Below are experts of layer 5 (counted from 0) of a mixture-of-experts language model. Rows are named gate (a neuron's input weights, with its number), up (a neuron's input weights, with its number) and show model dimensions 0-191. Each number is 500 + 40 x the weight over its row's rms, rounded and kept within 0 to 999. Numbers have three digits each.
Before each expert's rows: a language model's description of what the expert responds to. This comes from a sample of Wikipedia text that the model never trained on.

# expert 1
Description: Copula after an article's subject, as in "X was a", "is a historic", plus infobox headings like Died, Founded, Occupations.
gate0:550487549495534522541528503494487554469544397495507475441505503506480480493444509512418551539502531484471586373540503472513487489500520447511511524512495505497504470429566491498526495474499520490507523459430438588426505496583583443505517492554408484496536550495473448475503522504470574478510444539498458529498543524507583523569473486444460516453484480471598535490495512440471543501527591557463469471529507490447540532517482552457524525470451507479508471495502494505451420550527490495498450561502514592502536521488477467527497594434508526453443488512549501504406451496530521469
up0:467500471467474472516518524471505516507518553485503567544529486538510477524520466486502518443459516408502557466463423479487512498507473500557529460499521553462502563512535504533497516542565515529532467502496386445624549501497501480518391565522417464505541472547523536528556515490470547440490473528564492572484438535494492452489446462472506502495457392534534469474512547498549452503546492425469480519511513458533407490455553445557557482495496521510499466486550525531526492497485527491530485491420496361474508556492473543528498543443418530499448541478495500421477525506500483556

# expert 21
Description: "of" inside body names such as Board of Regents and Council of Ministers, plus election-table pipes and fragments like cru, oma, died.
gate1:508485511479414553465485420509545478399499488519506424548538550485525531444573482553477482489506478485506469540509516497523472461506556463494533514436474510457493464528401476534478450490525467494502442455459510488542533501524575535510485494519513497595545484545446442483397461508456514531509526478455465419567522588406519502483459519495515549511562535421491538482469550450422590509553490491524525518468519489481525508512478519519427474534538523508456525465526426480492535519372477565453558524527537544509463476476449485478507523464536424488494539518485499517559478551501460504
up1:494467527515460484525637482566497509485478445489551501503431535508517493490504478485411477498488519533583488488554498455522444440538601533508506483466470516505535507507562503524462497532522443521530471461511476479501520543442422532454442487539541562527547476533511495482468516512446492486577467510428487510445525390463499525501537490455498495417514541495472515465515480426475512492522461456542544428460535473529446605514423490440495536514473503505508466487553533534487533519444513465455461493556491571499477531415457377518446508490566530491492573495471489440549527511531515516

# expert 57
Description: Opening capitalized pieces of non-English surnames and place names, such as Kh, Gh, Jam, Bac and Kr in Arabic, Slavic or Asian names.
gate0:447496538530448518514512475501439537487448495508511452474520487590510490535505574488431540515469495520455460515559577565520478506488566470517437470514400479549434440529547550428474434491513506490582495502457539472520525502513477479491372436515493543456492480444460531519454558473496521443452535517493529528534513544469498573466515522464569464457502516512448498435502515443454502514497442471485539479503545457495601529466509462484543491441512530524481472455582489516417488494488558592568568534511539506502498487484531541474554547463493459540499417470554475546519525489496543532
up0:532487554554447480477515534458573426518529479488447512540473577408525488499467490569560471530481528488589530488509490428496494530535501551468512533495567498479466499551524514484435564522477577513456577476482511469496429515448475564546520534540518450524514481526526518497556445494514448439493394531537457494445528483573523427517481479436494540490521467463519525588446487503509478595459496488494495535526493454500463441544521554513508486454471457556558559452455445543476491509475482553445475532503446501518496452487494470550522469520552533459503510606437537450448519514555488532

# expert 14
Description: Row-initial pipes in results and standings tables, and verbs like defeat in sports reports, plus arrows, country codes and infobox fields like Binomial name.
gate0:482465542520477501456524476498494465446472482474521451436528606603515504474496497523536494442501542468448429430534435609536458569530506444484488495553530532503565533512483552441441442548486479519463502467500419447453483466506499513565501518469507570471557516520491478515464439421468471528520558592595497489513506489492496469531492492488556566482494507503465486557495552545481488606521549518503530440591544456498498478482539490508556558488489496479490478466495504510533446518423458461489456511562520438457494504386496579453508476512460484547503492509519459501497515508522522468
up0:506519476462528438497541545551439524520565478494530504482536502487499520501573554530485422535461487573542544523491505447524537428508524515512526530460456450592500487399472514520536559505520534482527522589482521534544507504477500514500461552514528463548564453475454458464464525570571557526519491444504561512482465525521482530451565538510495486509569479515445530466461453498441542469575557501567489523525488535510552452537400577526451494541455594536521503508429503573509542468518516527522542546555519542471456519540537446571552547465489497520508452457523509535502509495494523598

# expert 16
Description: Noun-forming endings and plural -s closing abstract nouns, often before "of", as in engage|ment, abs|ence, formation|s, development.
gate0:559551542452502440480416493505540493472512551474506513465487442488476438439513446542594453463547558507540593557429489431477579473419558463498505481534517512440482539450509510461529515483514507504509412479484512526454526512560503484545554456574565501493536558492528518489505490461540586469454551607452474521437559512540522457492519494470510483466410440431462490507426478486564444520503523521513496573530512508455559475425506519493478476502496457495462516588532506470503566565506528473499488534516481460504469468488492474468476435528485466473476515537502561529471505428520488492
up0:512487549558531515494565506462478480564473533491486566527528549477490561515559577435425534499455469508428384491534553555558444501510449472521501513464465455550531491469431525490514570512488541465455529502512528414492444482462496484492482548456450476491524474474483473456472507527446451523461457470527450527540407509449516512526494500483476542551487538553514523453574464490471513496453540441525473431455502448512419541553489481502507488508561482570534444412466469497441442478500461537435513459462534559544506588536534503523548569477462484499542471473548524507556535521534544533

# expert 19
Description: Nouns for social units and places after "of", "a", "and", such as school, station, family, club, business, public.
gate0:437549500465470455488522508436499532488446436491490414538534471539481522489502460449591446491479489586503482541514544532506442469500485432542480484510494530473541484464524492518511496553492421539522540496471437525414546530461534559504532521478624557527547495475505510478472519540499447503535524510454537479508454587521520520461588403500496515440498525482439513455479541461510546480534428437505544475481484566466537511452479421525549555499471568420578499557415495448496549546471511469444508495452503500473505481525491500407531531501503513473586462524514488527512464476509464487
up0:505459484487497513442487549512473503497550511531504459454492557516558477536474475509511494534507514483487597526541508414461488513544527583469499521547555468547470480451510529534520500536482556494482576515437468460517490425514474427468522541515450476456505477482487453561501443416494532512532473478512529458424515506530435518473482605425482563489470419536541454510583512487456540583490542520454486519534481495564535464484516570436472435543544499489524544541535565513529457532519459519557480526448424467389550478495515512516451408468472458486472479497475465548509524536437516550

# expert 0
Description: Word-final pieces of French, Latin and other foreign names and taxa, such as é in Alizé, ère, de in Ermengarde de.
gate2:491496473493516418437450508511533458419548468516505452547501593523531493568518493524527455545472499495516522491526538512568503535530519534375579511526517482571472507522471443521607478536497534471488509531476490537582446518556460609504491438479521519468512529461526496526446469512435496480484495527479511502487542482453475432515456593476493525457525529519521532451498474561524428492518504529544463601506530544458506489502526502518504552537476482537513534479498545599504458538429536499491487405549502559498467453507524512532523441493522414601545478488462551486510454485532508527
up2:577502479528500505495479462522500418462484463471503520517490491567534538503484511559537468531473496486466455470489544497484529538520573432453533549471495414508521414525461446526496464456470493531454543503572500451453484552445479517553533459503444484559494485552473511484468497504409581598507472474431472467547589543487479488417452532559475540474473482504548489467441449465564484478478494523388518414494481487544404538469520444576532476431472502534560494456472508464526547509463533503460538501458535512504513529499513463527430518480505523511504475519489434486562476527585539532

# expert 51
Description: Prepositions, mostly "on", plus at, off, from, along and against, in sports play-by-play, ships, contracts and dates.
gate0:506482515516546480444519550525471590574430504517546511446497502473406541478480488526508518544491472494427481475431524543435572517525427478468471491439454470479501451468526590471498583463490511472487468502531470572438498522500502518358512505481459504488449554512475458529442461498492512479498533487491475500518500579456479554492491467472606504527498588530480528550502473547481564452451578477436489568443435584463497579496452512496492499499474564494543495469497510454538513490492551484535544478471483492535529521520469475554504510509458495578504543526472494538591456463526528484
up0:465512460478515496525509579551512611531470503470515503455403518466535505471468568489494496435516512458486531477549521479485502466523510620517514468407473539450520482503482545544534491493528442544512518479466484513443538522507508474464505517448515479493448526548481463521445499401467516455493507454447508522497475436529489517573477508534458572509517530449526475511482454507442554410564514517458526523430510461437428499384500517572529577472541463507457492572459475467462509464423509464562519505486552429476573439469510519478492508506534474478464518527499554547499432469505543448

# expert 22
Description: Short opening or middle fragments of words still being spelled out, especially initial h, as in h|ugs, men|ti|on, phil|os|ophy.
gate1:452471464483516581475533470489464479541459483522523559510455464530482482505525498505409491498440447498419490547519547473533515544466530467515540459485464450475487528444475510512568508568517502504376509528492618533471482448502514406463513517502547476453482463504499443539497551549578589470541505440461418474481432502491510520471454512526553517492541431491504454553561548500449503469475492554456512467505544487502482473568461542465505534537522405517576489459514468508523505478535445492518479532499461476519519515499598478489524591538475472507438577506406500485518497484553479529
up1:458523498499499517472558556510557455558514489570458523495446513524520524445532476543513543514498525489480497519477508443513506566491539474461507457503519510416484538543539553522516465481500494534460521530475563497517449458522482475483545508482449406469524476529564465508479494506575604441471517461463383490483386532426469444538545465511542512510549508446473526506534548561430486465462506570394552541436468504548531507518541494534526499453510490527513559486537450470526527533564509519578482458453483482565536525573448591518507559485527484503445535544505463464551506499565497520

# expert 15
Description: Word-start or middle pieces of common abstract words, chiefly "last" before -ed, plus pieces like conc, ap, ration, cause and allow.
gate0:527579498463500536443474437571470529448492486419520507498595483538462537508536555511475495568531499579498442493504483484512473591515527563543524488515556506561456463460505438490472489463553521524527485429525493502423398494495455542538520528470588456557501501534530508466520483572415487441509451412548497483478470472492508504531523528505455534461552517517483463535525463533499603471500441456510504505474584466470506516456489472519489464541487429472483506456491418481529499478498480519515519495547488501478438514458514506483521502525538516482624520502515401517454540497449410474
up0:451455492494546432522555533446511529560538523544563444483483494395530477513545483507441576501454487445488511491509468547499593498531418476477519499458518472466591500494513545511519520584448466481478495516526498451536560478564531501459440417493388535461492451446442499485474507432573469528463537488528442477510532506485550536487476441500484480498530545509519549452462563432517462429480592504472443508506481472473521442544420488498488509483497528436509509523502576522446531510489515498452564494440559493481457536454459487517473553531454493508439510529487592527514460473511495485

# expert 47
Description: Given names and pieces of European personal names, such as Gust-av, Johan-n, Hein-rich, John, Francis, plus the period after abbreviated genus initials.
gate0:441564506522441502518555533522555537538510486489461569515469487497531450549476527433572454522502533442537581528424473445505447463485508493479526509462509491463515521543534498497529428488549472535482568528479500500465518432445496440565475547562513520461486521468432472507466508415531518516457498516442556556457500507523495490502495532543500496494472458533551497515452497473513552428457488504526528449491555552484521572502477551509494523561568503526512476467547450454475470466519519479577515471434481407440519535510558543412510513383492455535434486566485443569464528415530504538
up0:433580434527545468497509523551579480517512469515494496498571433470470405486499487419524457580430512549525512487506434435545498539485483551502439550524518513476474505494513519493496438492598559419490568531505434511502438512471560471516516489543500491518541521500455480511507468448526440460449558520463480505474465581501480465476442515428521567579559511510495476542532501497518504475492473563446553531467536519532533581524557502526490498560525544507481522541556461399464477514553562481486511500492506496512436527489467535466453472452446552461542492557528478522493473442484423539

# expert 45
Description: First pieces of longer words after "the" or "a", like ser in sergeant or sermon, Const, circ, cor, Sim, In and For.
gate0:500413503486548526526603533554561477574515517474490553481483550474548450490531477512473495571496451416536472461522447466513541541492548545449481464487501542515520525507494555529462538449554559490483477521484447499565467512522504501536502474536539436537470533580555459485546458502481490496484504455522449514535446469460533562529528423451507527530482572488541517487570465419568540532522526496481527509439480561528497573479557479533489519492496531481497468540532501537599507422528518506533419494458543520432437455573535525499539484499456535564454493545510495547513396555502459538
up0:495497497528441548543556500476544491468583482554584595523537531575459475481514496477475400522443481488476444461431515477502474514466475561494457509510528409508486522481589540455501505511473478519490503546479493533547484447517533458554459462573444463492502521478522524526520503506592465568575465513510458496445515457524492490529481546586479560445481471460580485577466489514508525523528550506480524457481507540566515545503500592501478467460490532516499536577438568458509507488482467559531505555456512457478482559552517484502546522495515454495493495453383399464519488509500479529

# expert 29
Description: Inner stem pieces of common words, mostly after a prefix or article, such as En-vi-ronment, Un-mann-ed, inter-ce-pted; also list, limit, cover.
gate0:459504473497487480467466526429464517497518443490489395485513491511550549539471450558453514395484504510503528480449553541508526447485524523482490463496468493490537481542529494460467465474491523527596501492493459505488485506514495500472429462459457494537548526434411551572450504564547456521485491508485477454527430458438532541554510502520532511536521491521513439523481530524459522525510550506567499458573429432496505535529536516529499503464457439582520483459448507446539522584422556456478536472483538441476492501511469521515586604437489459469561458483553512500501590464545562427
up0:559535469491475519498502474468541518483502474524503465460432524439462490437463491534473521522546490442508563595508532494538519509441527529618503503518548574442533520534461494529500467408497489500550521528519500505455514423546502543530488583488580456481491479590417580529507498475533533492532569528427451478473544466444527512456492483517532497536480487505460489465516517512543534421557484508533495471516489497494488559451468503420519496579491457466445473496526441459452558571478520503469551466528585522529496468495538595505457500470579553513516517446567443505531514509492558441

# expert 27
Description: Directional and national adjectives and endings like northern, Southeastern, British, Palestinian and National, often before a place name.
gate0:434497523547512432445563482586453476527463458508504523511487523538404554548526480519483490518536431502493477554512463433508485407503455397489588481543528473488530546512494445495430505472526467466526487448544529546508445567523454510474461474542504537542467501441527508413487549461566472566467546498424505503536575509479537471529498446458448537523535529559482580490446494459567482494522475490497471495461511533432468470527499542517443496512521547459525529511505437539541486426523504466503498578533521490559481477498539448532517499513474512522439623527516469508538504456546555490
up0:524561477470519498503457466460494507478503547527482454505505463497481510503450512568567451496483536523435499452511543532510533518512484518453449504425412516460479441553503516504525465542398443523565491495471462517497505454466518489534546541530497447474465478516591546530459488568449544560529463506474480586500463473466476525486589526547506526422447539501597460501531449531464521551461463532438464475497506540543470536574496510474536503467475472569505522489531545503454478508555467519442483544484498498511575505531503467442422418471487504437557377460567458532499495539451444517

# expert 10
Description: Adjective endings like -al, -ical, -ary, -ive completing words, plus topic words such as military, political, health, water, without.
gate1:509462489460524465476498536528456513496484511514485493538462506502508476551519487553511485512501537525511493513486508505534528505432447536467526471576469491494497466539488485474509438479512555363393443501526568515449488544498473536504512469436571577495479590418497488495490444462505505605412487536568485555527498519434489481479597512496455449504505510466584544482551468528476514520482432545526532463448528518436424574516489520524566419433509598484524524530550507486454485538439512531488544469478506481492542477554458569488542541469488516475448507544521510426481484515541469531
up1:461541537494506491514537423456535506532488470548496468516584501467415537437516493521494536485481463463446452495493512546484450452510511434476445558498514509475479518434611489509512554455503441522514551489511477486538496480552488488487442503473427467514548432551503515481443524529467489435537407482445513477527528530486490517476436482500531568437494455488474506577428495536517472509495528534479456474503522476592614495386572447511407489567520457504469451526494531527520449464528533447497496530604505482450434529451544449508514499463460519545502509468439505524523497477503450516

# expert 54
Description: "as" after known or called, title words like President, renamed, and pipes or dashes in election and results tables.
gate1:479403448514484445483507561492527459478483524437471514464427533446608589534457490499544440556459528494506500491536515523506495499526492468490493502535525506503541490548445444572519463524493463508503521478489497486467532502522529499488433524477512565493532531535504501458469544372422478474563507481444593445501565574620582553450505547505506538442552470532548464461559494504471537472442522519449533468547515454556424436508512575531479438541528467520465491499529534544461495487495539474531521509518524504518475428542484498497491459437544476498548494440481490457510451480504481547
up1:408469466523490527545537517515526533566486511433544522500517499504522579469534571505527451570409494503511472476503497445453543488464517472540501515512441501481571526538467531421479446457504503541496513544403467497507507462540497437477499535493458452525482506427536567467459556426466553555614521528531502496497559613479485564474488579484468526471481416526588559414498432528528504543485529527472534464533539457465479491467500522466463518529497432518560531459495504530521424498531469512557527512516489485519520492505493527511510478454480440494406537442487452487555494491457503516

# expert 37
Description: The possessive 's after place names (New Zealand's), plus US state names and "American" in university, place, and biography contexts.
gate1:578475545493513552498500483486459474528510518497543526534498537475580514595528444499525471454520463517493482481522486485490495516481474460466451432487564468447575398443542420571486527512483475497483463469551533526503510418492472522569537494553480477483548539460506459524478529528502519552560548506466478391425520440528443514529501497515458573571498533501525555404527461513466531451533435480541514556501572533577550485505465548507514574470483537527526544533488399509521596544497515554484469497523516515497540466549537535495497495445522519502486565474524566475463499490547535448
up1:608515479524524465499485434492507485498471454565494452486526497491495518506490485509510451460537509522519529511506510498586530436453492469447420500523582490478489485488607422490465511543438509544510494578557532450518483492538452496504516498468498536540495483561495445549532479579494485461502440434454521496483479490552520466516492531530537484483520507471458475556483449477394529453460523515549515519487476554456520492480502490478586549496451505592458494440424470513464522457483496453466484377586451438548451461454421471488483567486527541492450456501493503420467486519580507522

# expert 59
Description: Middle and final suffix pieces of learned words, such as Photog-raph-s, Interplane-tar-y, Strat-eg-ies, plus Report, Review, Commission and closing heading equals signs.
gate0:577530532511439421442460437461513436449533486507460489497564451482542473505554512533515482494548437508501530580544477535552575512497529520487449517570537478436494534500511499460527554531500545462552481477509494445516471487513471543530524503508515470529610533523540584481548481438489447455502506502494498517508599488582531547493465454522477449406595458550499439492460514558451462459502476549600509491517531567490461536534522558436493573509464516497500495487505535579538505538493530495532498523521475587473448503546473478525480580546550487457501505571508510506459492513454514518
up0:511562474513518537504512541515487498460460501561483528421478507523431494518486558522505556511476486488476546483563570498439504524447605494522524483448476507470497477478519497462513483562450505492509509568496439548562499492493534513545522500510557530505451509581561549455501537459633535423621489493511487573506420493468424549528483442531515524509508539496515497576505433530500489468527543444492528457494496515494476429466469426468495495489492472541451523438524554408469460503479517440460450461470492479458522459513446559474546423486523600512484511492492486502418530475504458529

# expert 18
Description: Year numbers such as 2025, 1939, and middle or final pieces of place names like Dubbo, Cambodia, Long Beach.
gate0:510532417447534483539452543512537467521500508572605515590475494525468564461534427572496541480489458495476476484503513493405465504431474490566499475496506533497425406445502504508564503525512525484515462541472438551387569546514580429501486513539441457548513492510525542422445495534484489472519492511484479491570555445478451487492419491542500516473462500515492475518515507566510493485504397483438472433468508483482522533456577530523462527454537558546528425520467500474551509467485527486533488514484483481469488513453499475506546484485467425474485487519476487529576445514430505444
up0:482487561518552452527441463548448529575475494526494438517479532511490449451477487551531525469489519500507472478450525467461462509410573446500564522459474501387481510489528519471508463578432473479528437491511468551527582462543528560577463445554464463489499466562463545428439464499514532497504554580502491489530501425452508487505419513533579488551493539448518527485459501501579524485513487556493484443555506473508503491474531513481475527450483444555508499519468421467514472479496575476459460430466512538494444528425551467451541528481438478479586496493527521511538479483448462445

# expert 48
Description: Adjective and participle endings like ular in Popular, ified, plus and, or, such, various, different in lists.
gate1:521555534506459451533483489471451553416540476508423573531445531493489480511522498520521515487504475518518469413524526542519451468427502519491488500530464449474525479449505504515521535513439520459514517536463522490503564483510481467487504546529500489587564610494447513514490504605491514482439479518496516500446543507501470540538476507532454465597582499473519491458485494526439514571425453533558548500490593508464552488489484507459524454489547576488554591504448459497386543570542513549463479522493529456486444483471561479474467539480508523440465507447529529392505510531491447460
up1:558478556547547513475482521477518488514397447503512491467544499457469532516426529434476495502512531472487550497482492534465487543531505559517468478442436499553399524492515551507534554578522467505491482543461587485492520533494525583421526421481458508439455444497440531438512513514530443476429541567552409547486516391494583531494472486476455523500425527465524490521454482516454468501546574517483480519533504519505508434458503472500466527584498554475476428545473518460548468468529504438471500510558542466525490543502472482465459416552468475514488464516448491546550537483514519460

# expert 25
Description: Month names in dates, like 4 February, and mid-word pieces following a first fragment, such as F-erg-uson, dep-ort-ed, jour-ney.
gate1:513454476523558528507574524586463514568499504506490537481461539486470499478451527521466505513541557526523485490532478487420521558482368478556486598577452466545549517495478541531435469491443571463411437515483518483498496493515528489529504531548543468506452489454460522482524449442511496488465532500519460442554439512564541548573509493504440449514478592566463538539537459465516536506486451506475472518496447500525491458466496480436485464424422483451414536499571528484485541433511555486502513471492554523513538568528549513532435495517478526570524452524534527475486489521427506510
up1:533415451504500471504566456495471506501485510517508486453499542562478426473414530519474547551523537497543550508519435487456478483506480466586488568546591470549503515497503461415530551463471558441413538518461491450550514457521478509459486547486489506462518439471495551501571484466505494460541481479498457519572483498517541551470423477523477472475476505558542494494546449487522473523504406433473510509484490531502560468497504506476474510511440489474478566513518550499541502449636549533506546500491515523519526569494472569536415492562558484493553484518493500441418520501424587480

# expert 52
Description: Mid-word pieces ending in s such as ns, ils, ps, ins in names, URLs and taxa, plus sal, mar, and date slashes.
gate1:463432532558536588551492510511517509556572522607545493514522428483428497502443514494488475484501496519472484473452526486448494506433545504474523521458441449509453497490426501533565520514528511494517454460545535557509437535446483486514504499518493568461487504525513522580443456474615496473437518474530468490563495564515465464508417583500508527508512464520507550580622525475429483543516517552483489506530521520484523454502553430574511497473563555504473515453522536490484519513528528497501507507433555516502555458471516514450523535418532450467423425457525515481512562496512547484
up1:440418570522468490505514479471531487528497431552523466515508491524455432545438500515564449499507521484445445499489506538510541481518538505471550537513491473513498499395499516547479505534410545482494549555457553445471538496445513500483469477473517572529451487506515487561545475513518544454483510514508466558497428580484501475513508548468483501485512522432542526529540499445477501550547584616461559500585493553441504480565438581533562525488514528549501454443562510528467527484460434502493466576463474570420528498497499497440491468544540495498497448473555519458569445524486472558

# expert 62
Description: Prepositions and articles in academic and career biographies, especially professor of, PhD in, attended, studied, plus infobox labels like Awards and Career.
gate1:437587493449543471531534467434490444443572474504509504494502503460483527460511509460534512447556524491506430503514571521520490487525483476601489479438455425451493489528435440512483501457502403516495456408559479518470487511475483523457443425522464505572560532571474479531492484475526415571495521519528484458510452592448496525491533457443416471450499544503486499489516508416490489490511506528419543482488548470453433546449517470532548455448486487528469468501490438461443515508457493485463502489487504540469469505462461502560489525407495572437447545477463536476509489558514530457
up1:504530508478608387453513461530480532466506466514453467468529490450483598496580448478527504521567480533514502585487620497489457440495536531573531491483522528545520442428465466469561479501495500492471461418529509476490538456548446529417498516467562526524508510507498516472501511559484441484420515533513537543505565485537462489514534503478460470512525551571472567497537516490515411479516469452504519590413546504531572548507463446462515522509526517464515450469551433472473503522541492414434529529512512531515423552484497481526486524488474519526543488525533483451522540481551510479